config = dict(
    n_layer=10,
    moe_layers=[0, 1, 2, 3, 4, 5, 6, 7, 8, 9],
    normalize_top_k=True,
    routed_scale=1.5,
    n_groups=4,
    n_kv_head=1,
    norm_place='out',
    init='normal',
    init_std_qkv=0.0737,
    beta1=0.9,
    lr_head=0.00939,
    decay_fraction=0.658,
    train_tokens=245100000,
    dataset='wikipedia_en',
)
Below are experts of layer 2 (counted from 0) of a mixture-of-experts language model. Rows are named router (the router's row for the expert), gate (a neuron's input weights, with its number), up (a neuron's input weights, with its number), down (a neuron's output weights, with its number) and show model dimensions 0-95. Each number is 500 + 50 x the weight over its row's rms, rounded and kept within 0 to 999. Numbers have three digits each.
Before each expert's rows: "mostly gets" lists some tokens that are sent to it at least half of the time; "raises" lists some tokens whose logits its average output raises strongly, later layers aside. This comes from a sample of Wikipedia text that the model never trained on.

# expert 44
mostly gets: "ъ", "als", "ي", "k", "а", "ped"
raises: "ya", "ies", "ire", "y", "itions", "ians"
router:577481546498489477491435428493570484460460493461408540463426449506462528441475559489535531499404496556551483501601521530450589560539588465452615531556580463577523475446497520581538428537425518551498565476535483581608514536527572486506533552487467578525488529454542518452575471424467462459
gate1:544581554442508545505397486519527624570479469487482448552382535517480529556519465508536455574482548464598553526512509503512606487538534466424568553512531476549480531476444474436491483531437518576486566563467506552540545481437430442480551533418413397464510508485486577516506429521403474466
up1:512578513417516532474422500474503600550500519486478432556404550489484541570536482513502450575395539459595523545493502507550616476505513480458548567494511468536488511509505478441476457515475524595472556588481529575543540477419406402475519543441443437456534505481488537522452419553368479472
down1:546481512442573441446530500484466509440441526603538511578479540530481502456296536487532536504525557471473508443578550507500425426503513398563506510475531540560567474534433486407461519508495532492472515538505533457456464495470318561446526501511540556511511451478488541475493532556439534467
gate2:501509502425454440421541481515484394498415534483419548490448540462526410504519490521590510521561467442544423534512498512488516625473519539555511535525501462567509527455581533577483558546435435552564609511555525497479485407495511511579471490465532453473484358445525425441563460492575487488
up2:474563464445481449408587468463453389458430516532453489492516557441508434534533435511521475511579517474577486536474483495551554574459493496543536521506494529562524554503542548564420576497380465534612584478509598484510507437495459487613459474518545456466538373458493438450510505518565465494
down2:566471501539409489510535489576499511488486469543537541531573475563563536497252488485511505465526469563518475488479548506448490546481592463457446453483511556541499477561377498542490481523491473514521482554475487506493457495435464484476526543368573505550387504454520454538544414523552499484
gate3:519499464470479514468383455507515531453525484459473500430441555534441487528514426550597538542479448485435485542503482545522522497465521517378608593524612525617513470403441484494535454505392467420483579476518552486558499519448508545491475532410528495519521441463490544523588517475383530503
up3:457562427446477584503457522526454504513576522527511467534478583492521433575565421516536460571512531440484475588443435518566490465474440581473538539457545569614450533470522420455478526474491453456509539500430567458535452455433421474447408470474561468465546424482509545552530462533396562572
down3:467544494593545412597446427548511598439542485458459447421491411489467511457591585471495467452529492509476551488464500591422514423536474516521475512525568549461520459487533429536587480519454507510446609588533500506480517574470450577471478485501491620520520455488523577468458433461439472453
gate4:502465619695523484491514562452505544510474517430561434516441421506499456418517582440570528448526488485508530443538549445428441595411557550488520487527500460456514477494358503469521485457460542463503425520466464468549472494530536495570554462477466541492475481552456567490481549493543574502
up4:515441600636553446484553586418530601484489485441503531570437469486522450424539588451563501480486483470495534445542523443370430611455532593505498474540496484463481481490362499473495501447461513498494434507487412463562456498510511490542588472486494516477517500583497488541443524496542545524
down4:521511453581481499471506565467511533522535592489495459517451469556585511445362493508559517512580553551559395499448471476492462530478434511464542538495404477459418491501336486479528471484555441406496564526438485472515524515402488446541514538499487580545417517546516546492459461604548496545
gate5:524411473430491488415630487457457552419416494509452497538428552428534486454520520506381535535482440463594517499495514422527546544489452523601485495466509486539558493480563558482607504525407390506505482501493531451502486577495497513475500459420446444502544492576596436418478451505502490537
up5:506577520565501543533370514529570439563526468445546517447618477556469519483407490487578498493495516552438469560530520520440462465548595451382522549496479528496486473452450416503493528490631570494505543539529424559467517454585530465559537545583465519494508565421434553511509528472481450464
down5:472566537462552461541475537442420496492539515442473440485542483550521591510675501500528470526487507545502458568420512491525533477554581462457552380575440524446467530436602491469518536463482431446531506595427501508473475518580428515501439498571560470477559508423477578448465469508435538519
gate6:504401436558539568511478495430491524563531507465504453416553488474515475447522527562526509442494557615610615419505564529483523474426465438544465524505593461518432552457430494529481354487439512515509476603496483524559416543492491502478524467477456505524503499551455535449577433521469533421
up6:433514522580577604527555537443497562583510554542542529455531462539572496478551456497485466447560565479507523445477488497530447440471434436464449513553481512519456562522384443439439472452535492629544472574456525455568390506428490487571545510521502472464548478504446476405537466532572584475
down6:484573423521541474498509461458468613446533492423470515440481598523498425542453463533506454424453535421538488596546484513410558518521464520539443490512492573545581493468540480522475461560480461516431518471502511536461558536437514547438469471515500591439444501661518521379498426421476480470
gate7:564552555491508475462488434550538479428418486436475544434444450521493584447447569477489547490428438553449504488525535558433531501524555395466525541544633463528483444510410530564581453519506525524460495467517503543461550499552558515500524561493479558543409497473463518412573507399447414412
up7:520529537525485498402566501472514456438485463525501521386459445517532509511590493396498502499477496496536535473492503503451487565588447370480484410434587557447422405508504513533491445489509541421511518507485512569406559438574487441528502511548517639534447505438482483551555432468515544420
down7:517435474534499536569442440557465481508476412474464460450481546511484503583431507561435536481497429563490506573474497484468516552448409519523558486445572460592537427461613426531530569554449553546436464497467507537457506603549495432521482484548483538439521606510525653439479445489520509479
gate8:461420560442523453519504477436456454468530549532416456619420475470466504514474555474576472515528527379590370534444500557450580526549467517443507483504509491495515517535540422547497542544532463531510477474468536519503529446415494458513490490451581497484529606430545590500606487584504583530
up8:487431535394527453517519489482485468472516535508383500609417466477460441516487553498597487527525517405630343501461485567474573510529476503445527489491508463512531504485558445544498517535536467577475500446481515508467534459408486451529495490441573489510515583470573567467626479577491541510
down8:497492566470503520483585571500511548444469541545470551582482459553526551503319516482569504488512514493530389430466490518466470523489476432414503544604477516497445482534309476471452510550439453479511530539494526511523497491421472508489569472481540476536389581468545468545572489511520516490
gate9:470399446541432443486547533554510570369523504522466458555500522600535464458528506396474506522401484461545495570532477517416505500502450502548491439465470512499460472584549461533511521491494366575530438527454502512392561548541482438502470458595490538582548600512503472467520433541516506559
up9:514518554443561552492445469437460401606441504468541547488498485456468526516489495550555486496586519568483511441469510459623528506497557494477519583546517452502540514386431538389491474487527587462518544458542519473575422497452483556511559552377530430403503405506465523525478563463484531447
down9:533521467436492500575551468609498520483489425582501428483459532433484414537678500490527426503564442508478483467506506451471509514460542572525577505428535512477583500577584434531549477528510458511471547559529446606427499499456428470473467521567487563509481422540430552441534428496487538517
gate10:514411473487558542500448559546487506472527401486576463539506501533513437510442515485468574440502436448609489440477486458496479508450527487495474536500470515567500459406531550516491400464510557466498422464526425488411661557498569521461490526528536618473484469590623542454452479445506537521
up10:499596557549436414498600452504521466537467605506425547472431449483460566408503487537523453583496547545405491500569539592445539555550482487531536483515565447441488453549471498524528552547518473526517538540480538513546342441501472502541524523444494423572476524453414476506581549543500482450
down10:528503506556535404480493414469503383517546481471519506514437561576500531550580505519546366524457460530505483551543448503493510529555456603567556542497545462533492525500465441395487451510530497500483563554486415506612495432453463430412531482604443578488491510461470504536469595430459464530
gate11:521518540513401424509454460590540517532529406473430453503416470606460549392483441510535527568510438496504535535502553529440525516480503501448540518512581515481523476502468483564532446484497529432514445466576533508516588457607545452435527517473475589539417627513434490439550489448442492415
up11:433455541497489509505519545612392496539548436515538449543462551467586434467577482517569503542558528480429493574512433538578429492489437481509382459476396558535455511556567479446461503465531452501536515526447499452440498414478487439558524465465460481461533488523468437526567477610616545494
down11:550505540448558507493459448537519440482493440571439532469449495533519490519451483527446536591575507468495513484595512489386539557559514499572564464508464456462520459574508431548437625557516556512541521552486442530436512563464470379612431454482439441445461483511465604449521472538427463524
gate12:558503545471582402432514441545536496417473554445512597342474524497556573451481465475515498463541465494434525461503490562475523518507587462446502501514589471515535560466385610544499528495493544516475560488599509547467532458558517505445503509456482506476438454512535485502541424371450457441
up12:414495518447591423515497538468409428462554538445506476600536537489521501554565507432531476554562532470437543559472477505512498489515462462512496466428434570421536462511527438436501538456603533517539487519418529455402498467601509516527502472478471440458556507389440493516463481542643539577
down12:571491470511550453587489412537454510575512451465475345525443493489428502477504543534518579539517417495509546525570518492452491483478464539560579510483447463540515456438580378551505505509491428526401513502574494556501453484524464483457572460448464572529469518514546587381572484522546578475
gate13:580445525539474495533342454517538486491483406422475512505459417490485572418474546442498552433454445479575498459623567457468551517493539488468560446509572453461481418529523572512559462570478484487483534471510498529505514553552553511502529571419438507515458591488473471470595524481405455437
up13:567515523516548396392553453516540558488425504494456520446519549562483537543466454542536489579548458485401460478459484511488545485565530520412499562507509512559590512477504412576579498475591486460490595435520395545449515537543516581483452465525493432537441419493577472451513561451587477475
down13:483455525546573565496607440431510486613469511494493559499415518502515549480496500569482498497521501547390377476520537434540516508476532550377471560494379481469501529448479638435496576494488457484483482455468464480490497539481537574507429485554547523562413444559460457534499511589472478464
gate14:472544481505545463515474508444496605555536552459476460563469529548405529496453536545586473492532568476551528541524554523477506486663496534338481463443488501607466532506427538487516483522393498507466481482530502482473500455495456454496483486460426433507503411387466489534627515519467514567
up14:553429495444483565441489448537542418409475521462485567443528474448499493507471442519428556534474437554435509423520495498512519542377560491637516549562525494472550451459574531526504464497588479457521517489513461534490507564556560590492519553518569577540434559588557459445403536468494458436
down14:555588554524368417459400519514488408579504561463479457416524496444545480511667438491442470581446441513557514476408500467560468486540531539437480524492524515532471474496548459576494501548550481536500462543483476504481608492523488412478428533482456526520543542530414510537532550476451549486
gate15:547444475525523479439435422491569501454449407468457479459489492525506493487475517489552503585456476577516575485546562483532536531463544464429517581524594483516606433430434465433533460476496415523461526493501472505526479525579571487535656578482500480537422530489442449419437479419498456411
up15:471363507500550523439583589514418468513449537599498525385537582451542536529546457572454434443527520540498571534435502476458466523419477551507438567531405529493509588553508524491491586512506548529543489512476567487518453529444557482482469431538391474489426489548492425506465501576513525452
down15:554497377429515523493463488458484498554469467546497517512589444403459543432472410430571517522476494522544506542419546480487571467516483533507473529476450496559491577534516508454586491418597452504513500469433480539434514465581538506505604564449570404570490439559475474504544507604527491393

# expert 101
mostly gets: " sister", " Up", "raw", "bro", "IS", " Fle"
raises: "ts", "own", "ine", "ancy", "um", "ines"
router:561437562532492457508472426491572490477454483452469574462475455508456571472454525515544512497422460535507398514604613531474536562558528499420528540558553450493546458456433534522543467538423532555435517456532482585541536518610577507541559571480487518529440500419522499458594480425429427464
gate0:492489431553510480499519502532573503549478449541512485429559556490458474492513426636498386528482522588480545466423438583545472402525472521501492527492512541455505503473474542463478463454429527475529508486553589555491489509586561462543504654435440521447500543591536532386530424505435535516
up0:484482551465522479423480455447463505475529553445495564553440493483531482473510584379545567492536502426538564476587576382496538605469549509483527499487503468589537498487478417537533576543552522517470503496476397452530465488418476554415516388562515485536483442450498443615476544452540473444
down0:535492527561546503453537493581518514420482506430428449482564503490529525494333459516462569443526535517486528519471502567466516562431597466583467450452378495533468487481512446511456588546402472545515576477511445457537496494492639511475550482499457479542449546499448557455456438491599483523
gate1:508438459560411503426504475515570547516494464443427513405462497561503492457490478541529568519484471555484493543536525512474488512469532430450514549598532538526527423378479573480617417538448550459542515367555493548514579472595550509450513530458395488500441552558510484410514553488453479488
up1:433447452549430566470566504496460567569496527544479452434552568477508463562579455495483531461482469510487449542423442482512483518447449558628421424523424525463496484522535473429479460455472500444567397417516516458513540460561489462407441493576458520487480604549553519480421523539576551564
down1:479532484543525516493507537554579530442541523404523544569529457528595452482484543442477472455435512536468470465528517585429549473559505532524630443435499503411521498482530524447503507487419463600367523511415591389518524602491564512469582505516504539473398501523516525462518478448467477459
gate2:523595524457542479536540520484538556458469457476456504544481420467518589463491404540369509512515480563620569462517538524461530512500523541419541576499470469547629415450483569564489493499508541481491509436570505562478456517548467476479555483408489553528501534520554494457506417379431462433
up2:488494580468517549439368459547530474478417439485493606419497559524572558454518526526534460564516446448474481543505462450481560461423566548411503448500521486530574455516497590470430545480509491527570472497557552564506535466592543573451479521458560504443509394479490507559462413575570465463
down2:516460403420402431467576446548478494519496563637511499511473531525398567565549408489459499497493526526513495480467479537505574547533535512467591474504547540427462400518466524460532544517493479561471516444481505543481585507477520547456400581545538538569567543491507583422513495378487526479
gate3:546388622602536452437544537431478453486492501389505452478433374494501450468490533471571582489523536477471449484480562457474512420547476470488503454507518430512489467454456510603528495537537539571408508511431533530498486592501563484581565548533600519499424505498498533477499423539549538502
up3:536402588566535458431549525472487456522515501411523458528471392482511423501504530446598603491518570453447392481463546442526492422565505488488483450483506466513462505432497482611522491540557516517402507496453578514465460565458554486582561527567582512504458445505468543546512420547580528518
down3:506433549422433512494530539451541515570545548443520495464510489544547547471578534400471619578527551510462482499464461484520464444395510481504546510544457538497445528528428450437467564538437548456554488491468679505485402412451446481487532547547528450532444440497511483490529440497578499572
gate4:531473524554478501521426444477619502432508454472404490468409439488462519451459499468538530518487460499574438537552600515391576496526549458478544616534570476559512358419464491551518432585481507533509576493518460521537546517498527497521542596468479502550420525479475565519521503505433456433
up4:490492484477522433456580458517439468497466493439512547516453536453480505602431537574500564483524497511465537464561420528542553561472529513515550405554465479493545627594549500457535555549546443443441423506547398456436480524524483570462503454387495512493515520474574351451544465440478504495
down4:495473519471469483504468540456480492498457464554583538546535434540531482523628498454502482475451527524504468484465389515489494483488508508413581377495457565478564500419539483520567502547472563453467440485394569513444551543446498594417601526463606537462440438562471479474520543604480530561
gate5:469453453481544483425448479419476473487502523475485465416479522591435494555405431545438570555446502553434547491527592482553525437482544469480602555492522504488440504482467511480410435471571483461528575444524450518443416427492583495544497472497565439565551583467477572408483540410541471468
up5:454554534417528391528482480472484436484487498474468492564468539511489508471446531574514398580599536474440531493572448456568548433561524509406522521507526527551467566542518481526421582445537509487591517425458546388567407511431498428584464471537571476469532464474493539548509481504551505592
down5:492447474414476497495513449448501544501627472568471538589457538562491577606526470491517446472487523557520416536498597498508568567519467615491539456451561564552559530539563508493508491380540568528551516503502446447446556488428423437489515471482423485521450497396466453487546443462446475499
gate6:489466533479376486551471512554516471482520510560476505531511488489436501455443548475546506461419459425467429470476519550509515434559509420544567538500570502515370468469457521515558429521478448554433583487634449523600449536503498496644535494550505433492529460488440464455613460525467453496
up6:454404532529569541553553558577480447507496565595554483556581577432494443509579512433538564515405526464414450529443435502557465418482469479557461516420456524496441537546607497474490479412492454520479537553452457445561475483480437524529502452594516442438540459464455449508499444571500505531
down6:431469535546494558479491481411556504406544521574493516569460530577529411498484423502553440426438456475446507491590511526502550489598549431547534528599500461564426526535538570388455485489533394552493507526451489522575463524470629468502519470497455501422523434492515521510489525425520448446
gate7:524535483531445402476451450551558456421545471504479616372533533594534499476532496435517529527526399478431556422554507554510464498438504552473492510484529515504559516469336531485498515497465503527533542512484431547482589442539503547489488572573529497488471439404499475472554432390481539461
up7:518521463521436428506478467546564456423549472501501579370539527590539463517536490449511536479514462454438513406571494577546451482424468554521443488472534525511550513467338488489497530479470484542539552511478442505483587439521501520521455555585509488472507455380484496454587442367485518467
down7:499494475572461603447502542485556524459509515507488515509463608503460493505453444461527542533412448509611470466503483602503509534413419580499401503420466457497433461552524511443538523522473591530424518414529463549575466600523547483438591495467519491533546492571557407537477423495514499568
gate8:471493543524490493503503438549622474497427524460552512535500455522532469505480532480627580455530484570460463575586514478545492574505532449418534470516504519507507447497456520395475524504534521479597517578451450443515471455527492494506486453405506524411528536356482602546393574455431547504
up8:464486535514486490543512486579596502523448534465570507563525467503530427525495564493610553422544494578471451580553515446608456558512485508456496446514516514489488440529437499410486540496518503457525504570433452396523482453533470488540478428414544549448532565379489596572421577461464555533
down8:448501574488545525568546551507458516442432496514481519583513419573531465491634546504507516473514509445513456515480468535505435548513570449464572505471470589453520494463331514450571565523551494463473487502455492410420481485490411558435600467455553449535424554451544442498551464540474524539
gate9:467581502551495543462548544563492472536580533451580534418542529549536443571549502494570423397440561473372457471511481594480437478505493486505496455496573524442530548520506498493542482474584532474517514519491463538452557441455553497424478491576582502563485506381365536466564519498444544513
up9:468530571441546477423586554553491438569432517481513517453467547388489541576577510455538443453527576491504466438509460536480510474595518421480463479579485441461589510520500479520568547558566447589564500551466499536522440466563542513566507457515548476395560552395416468495452476484498436493
down9:405499564528471531470484468526472550478549452452499566398463535502548521420523451468510514600393446509453456465551522499551493402515522425415584496460518547423491465417389568575475536521512513559524505535375541518540488535564468531481506560473538512375434557492504540524531473535537462464
gate10:494569522516511431538478500568587510481381518497590527475509488469528542469550512512465523513533463580459468578538539482447468464552512535468539510562545519487513528552449419455466547467374433471439495564486489472569461449551484512604494458563500550486447422501374503466569577351549515487
up10:521427487472494539468535497430437455497544456512430462467476544507474445521498484488585472522484562421545504435402454516477520464478491470497514505443484490523470475419559659536507436513610602487521567455484473548500591546468556540430508537439483413457586545502564510489483420631436464481
down10:563500564432366475488479547576447493580564435506510524520535521534449552408384423492502507543476545475490540532459592627501518468462523477513464502509553476463522496475624481463420483511500466492574538519570501537512533437499583508462456522558423465519600493505576510432444522489413481548
gate11:549512453485458487566490448435572465540483411471472567404429490570507515484477540484578553502486447513471512459450530538494519558516513472405499524514522482583496498341439494540521499547478503522506627468499439557492572525503582532509503531444436553506458496476499426433656497406424517472
up11:495557501446491482547487512492498430493536548565542548442540544569576431524570458448591484536530440420428574492496421520540445504438430579519450441445437548515522567431441472459465559441524530520553608573454459469432564429483557457443459485543553523432527431469435505504520488425519564543
down11:562541602400554412492510485547513519543514442525480523578430489438575513459461476518475467507508521538458496436502470444463544444532578469425554402568552493449578540494535514566537549468512522503549467550479495590488508477567581532541515487505456519404421480452352475527514495533465501366
gate12:469439498561534575480503503456513553473486518533537472514473516481536563499531534469578479457436489453578561565451545468521469613461468600472532415496474512457489587509477387509466596544490489458431441487482476518415559506564463400397497492503523452472510519398419578524515564573557561576
up12:409425478533549540524496534493523557488510526544551452531485514487548513518503537483560485461441481457608553580480551517517471576448418602465489438487479479438474561510445389477475563538482452486453437531461501520422558509587424422376518458472510480458532533466471594567538553587528551591
down12:488471482515475505559541476469505480437485516560517526477503461599458471463763490506502537449516535529443447514476478474433479534481519462456625512539509511519508491475322547480505489468484449468466460487482515468488441492477443583564597459422525528572500540523517517494549518531497528508
gate13:541551551574538465437509503507499534504455448466463487455456515564471498530514575446570508440492454512566537428507569618518550574550439494420481449447499538443490550555421380600552520514487581510468561463489537579446555544423507457513531485417400512577444517469488485446525490507475572416
up13:572493550465458480563470430558601611489533474532538546461453531482478403482481504531422522480519507525409448435568526461487453493438571492467521523520516491530553434448519504484601508574465506454523633539494425497584606501523509544502512490582498431476453482465456454522395537445401469455
down13:508438435628435408528583508481508441499485610529519437440571494509506484481533460424453582518574460442517503452559568475501508541414477488571499584522471492489429484579504574530459484586473438528436514541520533411601502531485542490463445523486531560536490458497579426501551571448512570519
gate14:514483429604445561601506433421537496497485520487427480472517413495505516401484547395490514476445533426443510487566577583547445478535503534567469515523484489555555516456506418493592443460504480583459472527553513515546443492475493498502563613444519500416447453523589415555571531515463494557
up14:447507401560469551600528549473442510538551556510503439550557562524564459490536480440475442457524524442493499527483470506563432430528459634540434480482459549527580592534509462423510500465498533560461435500457540454531401510391461471490439548506609534465525432543576481517523566485568536541
down14:544414550596382502479486524456512458523535518385462507534454498444537508422500513525489518543511533462595522482481554424546487488454533593568360462552541446479410465518573435507561509546478497567598567550549500527558497534481542507462464558556522446453441479457548565464499474453506415542

# expert 126
mostly gets: " February", " turn", " continues"
raises: "',", "ians", "ia", "'", "ry", "),"
router:582518556506464480499505404471561526462448421446456562433438441539502573482476534491512557483467442554560499495639517500466556512641597479487565513580580505539555458467467519600588492554449514514484575452539514557572527530535526512543538541475444534497464513472540465458557492468446421446
gate0:526486507442502470501423471516515613583401506487537502495408482494498502515491526475521499569468508504583478546540437479429514512523466457601553478528506520509435506566541529375611550471583433477439579492443569465517370405452469526534549467445521479493448466520504506547464597574545442492
up0:434569412481370607537592522522503501444554575500471528530549514487526378514488551551422498441411526512499567490469425500550491541421478555506435506558493448499561516480483464531479476488450499497483418505595442551441589608501451464460536520444521554483485495467573437476552537495486532577
down0:448447480546464580451450471623523493385487549532470544550445522492423473520471560450507494466520509508487488546559447591444549599399536603503500518555602447452465506457515539525545566435536445462468405541498510460449428507524545479495601439534510524494499421520510455485448542560585475462
gate1:441516522529403517555454503442454438600485556471530482568422511506478499472453506526509506497495477408602468555533490494568549510451472438516509450454486477545440478494431424530580502508462596528416542477513563462539403550470517499558467487313496490502487457540554510445565575417468558507
up1:558449481556579481499504495530574559410466450509444550442546448500468517493475479486512547531532474619455510436465553464446452502536530478483478569562543516467534494463561581498478450509519427479579463455498430516442576443549586538469562530679478453544498550464425508489410507572545440446
down1:480530550493575500512478463466436569510484496436477497454496480390511494553274539484560517462409497480455507440552470565474544504539508535552507485536529551463571492513498505489537426507573454504557462503532510545558556502544515471585386473559467510466576405484447546480388508473452475515
gate2:542529460454594574430526574588430503463552521513472566443509537534548583554556482572436462410504474506522457482530503469476458497572454467428429477446520528510412527473574553501508532502473519575545474553517412538392471523562445427506534544593440520466575465493444396563514444495495476445
up2:510432524531427426534498432463577493542456432519474471555480487405489396406478527448527542588483525490451546504457515509507520485418517538568572544574478459483613446531421440532502430491527458406486581448510566497610517466473568548520495482402520516506429532511595542440503544531473525537
down2:488478510556468516547446428555560478565499469543553310506498544468433539542610448481473575545441539481505522577490513472515468481511469458584476506513440484556508527438697424498501512509550410492497521460445489496443512481476445454548502474495483547549475501560532573421443472470493501519
gate3:498523408482493420581490387435452533514496535495570467478480512485478475546488545386459576543519468630544551485465560436564518475603507389480572458556477538522419542525481499497494495481501420442540514477478476495610462536512535503576433476583514451478508489395433545523510565453486531545
up3:520444607554513567468467562574523523489472451533509474559498476485543509443558516541532448417433488403491447635511424477409428498439510598515418524457488485533556471525493553426553465514553614527424519541532546454465487530446481536498572523461474562510513585594549436485483467555507458497
down3:490548546436447557450498513565521514492435435512565516349381526506561526483536511523537511492575518525395465528594524542469421463483477440498475449524551493416491442538620492497596498499516531557567559468482505430485585474472511432435521475409587545542518516469562509507546463466494488573
gate4:474564389511533518502514470428522562476539420512516446518526522473510510517473510437485484572391561571644547489451525504427506460527438566488493545508564549574558501499430427491614539496545488460478516516459427529478444452507473514433525524493542479480348530518467425566568506544509411445
up4:474567421443558503471557523480468560511521500543530444552539546483546517511484526458452451584441542536620550496440455449499479474507424590526493491444516560505583554546524407472508555475563503443518503503468458520534420468500439528438459493568584401441382508541464424555475530588572413500
down4:480576423477413511492425547489507448494559542481468463436504545508502624467560549441478543510409432452501574527558498477480433567472570568477461514551501525412522465454522419451539538472533578581514520447574451524486551451500412474381507474514540494603456511538508479513470523543423507604
gate5:491498455523408472527509541464558589452521534481413469501537522467424463533474443426479602514510473542562504386480509419517472525588484416546496556498503513435607459434520483517661450559522461505519560490499484511523469541509560470582477602480419508515536458481467563498452522394434496499
up5:515558519552645492534454465465482467523472447476494576469430417570401572448432467559584504433523514520564502530526565562490577542532535521434529521527558490510481458483480511515451435488418532484509377438578452583410466572557471580491549482467465517552466489448529470497570531519579500500
down5:522549423474500479413581534587576454451566530492538481490494497460525465510434486505580520565460510470475603556517456432551542492502442530609562566450522454476511477513417573441499613489523434438462425454434472495475575486502478528449602443531496496481450502476411525610519470523443430472
gate6:475567447524513593542507457426509470550384450499526543457536486486392470530460428582445505566518570569523506500467511568559528530446544502495586587529546492526501492466513535491501478525417460444485513367549554531576454442455523503604494483483457458510497417495428575474555451424425564516
up6:443536413441541566554498447450435466608418511524549473465551531502427448566490488487427506596526572531450560517448491572568549475489503527553559522516466516484466556528451518469450524468466495442578549457469559518570407437403454477554461482592519429474513425490483592488524407507439527545
down6:528474591475497474488427490585472502475470519485521545507419550547519434398378524543477498458553523514450494525614475375390507463531552500510523528498559489397449445511454531464528518481510518408573435531468444479512503502605493506513464501566550462398539420508555518566491397499481544485
gate7:520492504491504466587460445514578502510519479462401504610393473445475494375460449568468529458494531501532492449556535574468521521542548486490626488592515480592448501505503532626493462527507484459524561436637477496440495494565554570474564520415473477523505533502439497486547504548444441497
up7:544450462566487602429451545455514553440459467460520453419540463509472531594464556443557559474418439546559423582537556450434532494516548470447488536519539447457533448441536452483552470535446423563455440482446470556560551560459534456568536543557459490554452579421559540465527560459460514451
down7:516505444527516454527531531555452494410585545505553468559591541459492453623438506417425525495558576632494576517403473537530622488534515530549534457508522530576448574430476455496486446424495446458490521525506511446466500570495468548443483571516488433454473489473456478574468551447472433487
gate8:533458492525481530571442460475589434441506488411425560472514464463446560517523499469447478505477523561563508441474576550447542502582521451360540524505530477494561445441460486471487414537485560547494513483527530525537498486513539531529537674437411517459438528509515625493481477404434515468
up8:529525426502413512472496497527509519533577493498507604536407519579520450485502575524474581519462475443503504468595510491585555508542464432481512494495553404560440471440500509545488413506580509426423536458606444489484483526521565474523448511475532580591464504557651498456561490437478508569
down8:507495412417487492577500583523450479570531447495504606567522456502477553501529494499503503434532454539497463498437517537539425517491515456435567476431444581446534466528513580479475546467520555458386432522430428462531514485583511622461560522580496430543469550520512419474561540524374494543
gate9:526597562485423574426460426464499476465516453473446554428507540419490504649539461443500490440522497464490503410609509506532481497548500529413526518510517539508578437475461447530528522552488481514504493488516551550567495484527511397484503477505423377473521424376514595518501435497424532506
up9:477426479521558413547542561561489531521487543526565420567501445614491511343484523525523514607473497522503481539395526493441501508482502465586463454474483474483472553552538576487475476434509470502488475510477469478427544527468484617497504525484569636514492583593474411460515521505572464469
down9:505506489508502516540469461402505501537422459551471337529480529463457556524627426438401517478513508530542464562486577465531513437570539488475465481562459460590508533488661406499463535517565460508505536476492454483471486537529447486565461516437494561535467537520615556462485547448524499474
gate10:482586587483493549426512462591477526482510461438555542455472516522521538460486485508441473473444541530421461455561510593471479469586539453478499536491571511562415422554536561497480545445511552595520422561542526513429582480613400455491541514571515536490530426520470455531540432409467420473
up10:456578563423502534400581428597433460524523491468562539414499545521543496503530433484411471481462519508404462465486493574531467465587489480485462487490541530543489471536557533522470556436543523572535433568524502472471580498605408488486455461514561556465568435574536409557498448443495445449
down10:523483492467545501424499554494452553451493532470441672513503464553569437421351534505514436431576472538461464435535503535465553508492512523400483515480507525422486439583333605527548499496434537475494454514524538455525507533509500557461547520513497505486541490443504456591523493527520525517
gate11:538470487557485571412544543574479455399559430433350553441484494525521468474506491524448425512523543484571462445504478464506519492435441489520448500458467458468557509465618587528486507545542490630588476502514536509386488520455482518516566561515510548541466536513450393516491448581522502477
up11:502444467497504574453524609524437510464474528467339493434562515437541490563557591475472446397497552473506481453436467468529524505519484605506453498534419509344600554425536507502534506517527459476482518476475468575575497539414485508429462547492523507501509556497584474501445540521464494554
down11:493575469502537384483564477516482503438489454496498480484553520542529539565649467546426547486455494550461499514503526479581430457523541473507520592510417611527466576431417536481530469413588575505536525481493494515429540450511537540557525434497429440434477443458438506492475490504577435405
gate12:524393447550436493508458518506559491490505448419327453540397510530473556499479501564527514518503462493482519552497514467495519474465533510419549565572578547482543480417554537500539463543449466535555562487540458536427484545530501615569488653483480532519516469403492438520541513486453433469
up12:527514525512506512542464472472451475494567496568408467486464509473583514521552474538421415546521548520480526580429451410515508478476417487501509458471448489398546586445594611410531537467566524490498514594404498499452458499454439615532470573540566505432531522458555546586453476506499476544
down12:522414486516470563516521466491535502569490508564507547468523499391405452504488496409485536504507459477538529523484490505452510530457384564474486442391529444565529508457547500536487512590478569435375502544440527469520534479514483449504518529432484557522498616510509550480616456581635574528
gate13:527499501523428512534462430486479484534415548455524563503457446528464459553455564465509556451419459455507444549499520611448550580424527502475577529570520341476434498479499487571491471596446565512456544451602471535517524479485541469544490540484550566550456497473432463459543559444391445477
up13:447474466462489476452538568502423513565531482553466404542543539456510449527550471511521508511536511466514612499484496375542430433544500594485448458513427487488570497542482490471470542494417428459555491549444523481610476478491430482408465393529531442472595533510517471599473473556433580576
down13:500572518416456490537538577590480481520492487507491502338575578500491496581399485518541474507531399512554556501519352587469503451614458495505543468510459500501558515538524428495488456467560487484543617543471457536466475449503505418548471456489433525493477467533429524503453536483450473446
gate14:573500510457431411562424416543571488524484461453462553522479495521415583410437464561488515568569545477556464514534527563548546499571466462466572523506530465534489487480477559577486449560539515377555530455661493504469448545493503594551506502475415416524509526480466536454541492494463468464
up14:506457479572475620420541578391478534498514453460558502472548453531459537550461545481519567508408427567545484510471563453458531509536559494436460469504555441454577453425532439490573474536421433557430440510445501528570562516433564472494530574577504484555445547503553519428499565425501540490
down14:468468504500552497463584539559440545372495540563536430549568503446514448602485546524457507435534564543531574494490475495474555483548588454435472425540517472530457617467452460474436559437517520413491520513476580519460461568405491555459584594553528451471465474517504516466471519474468395499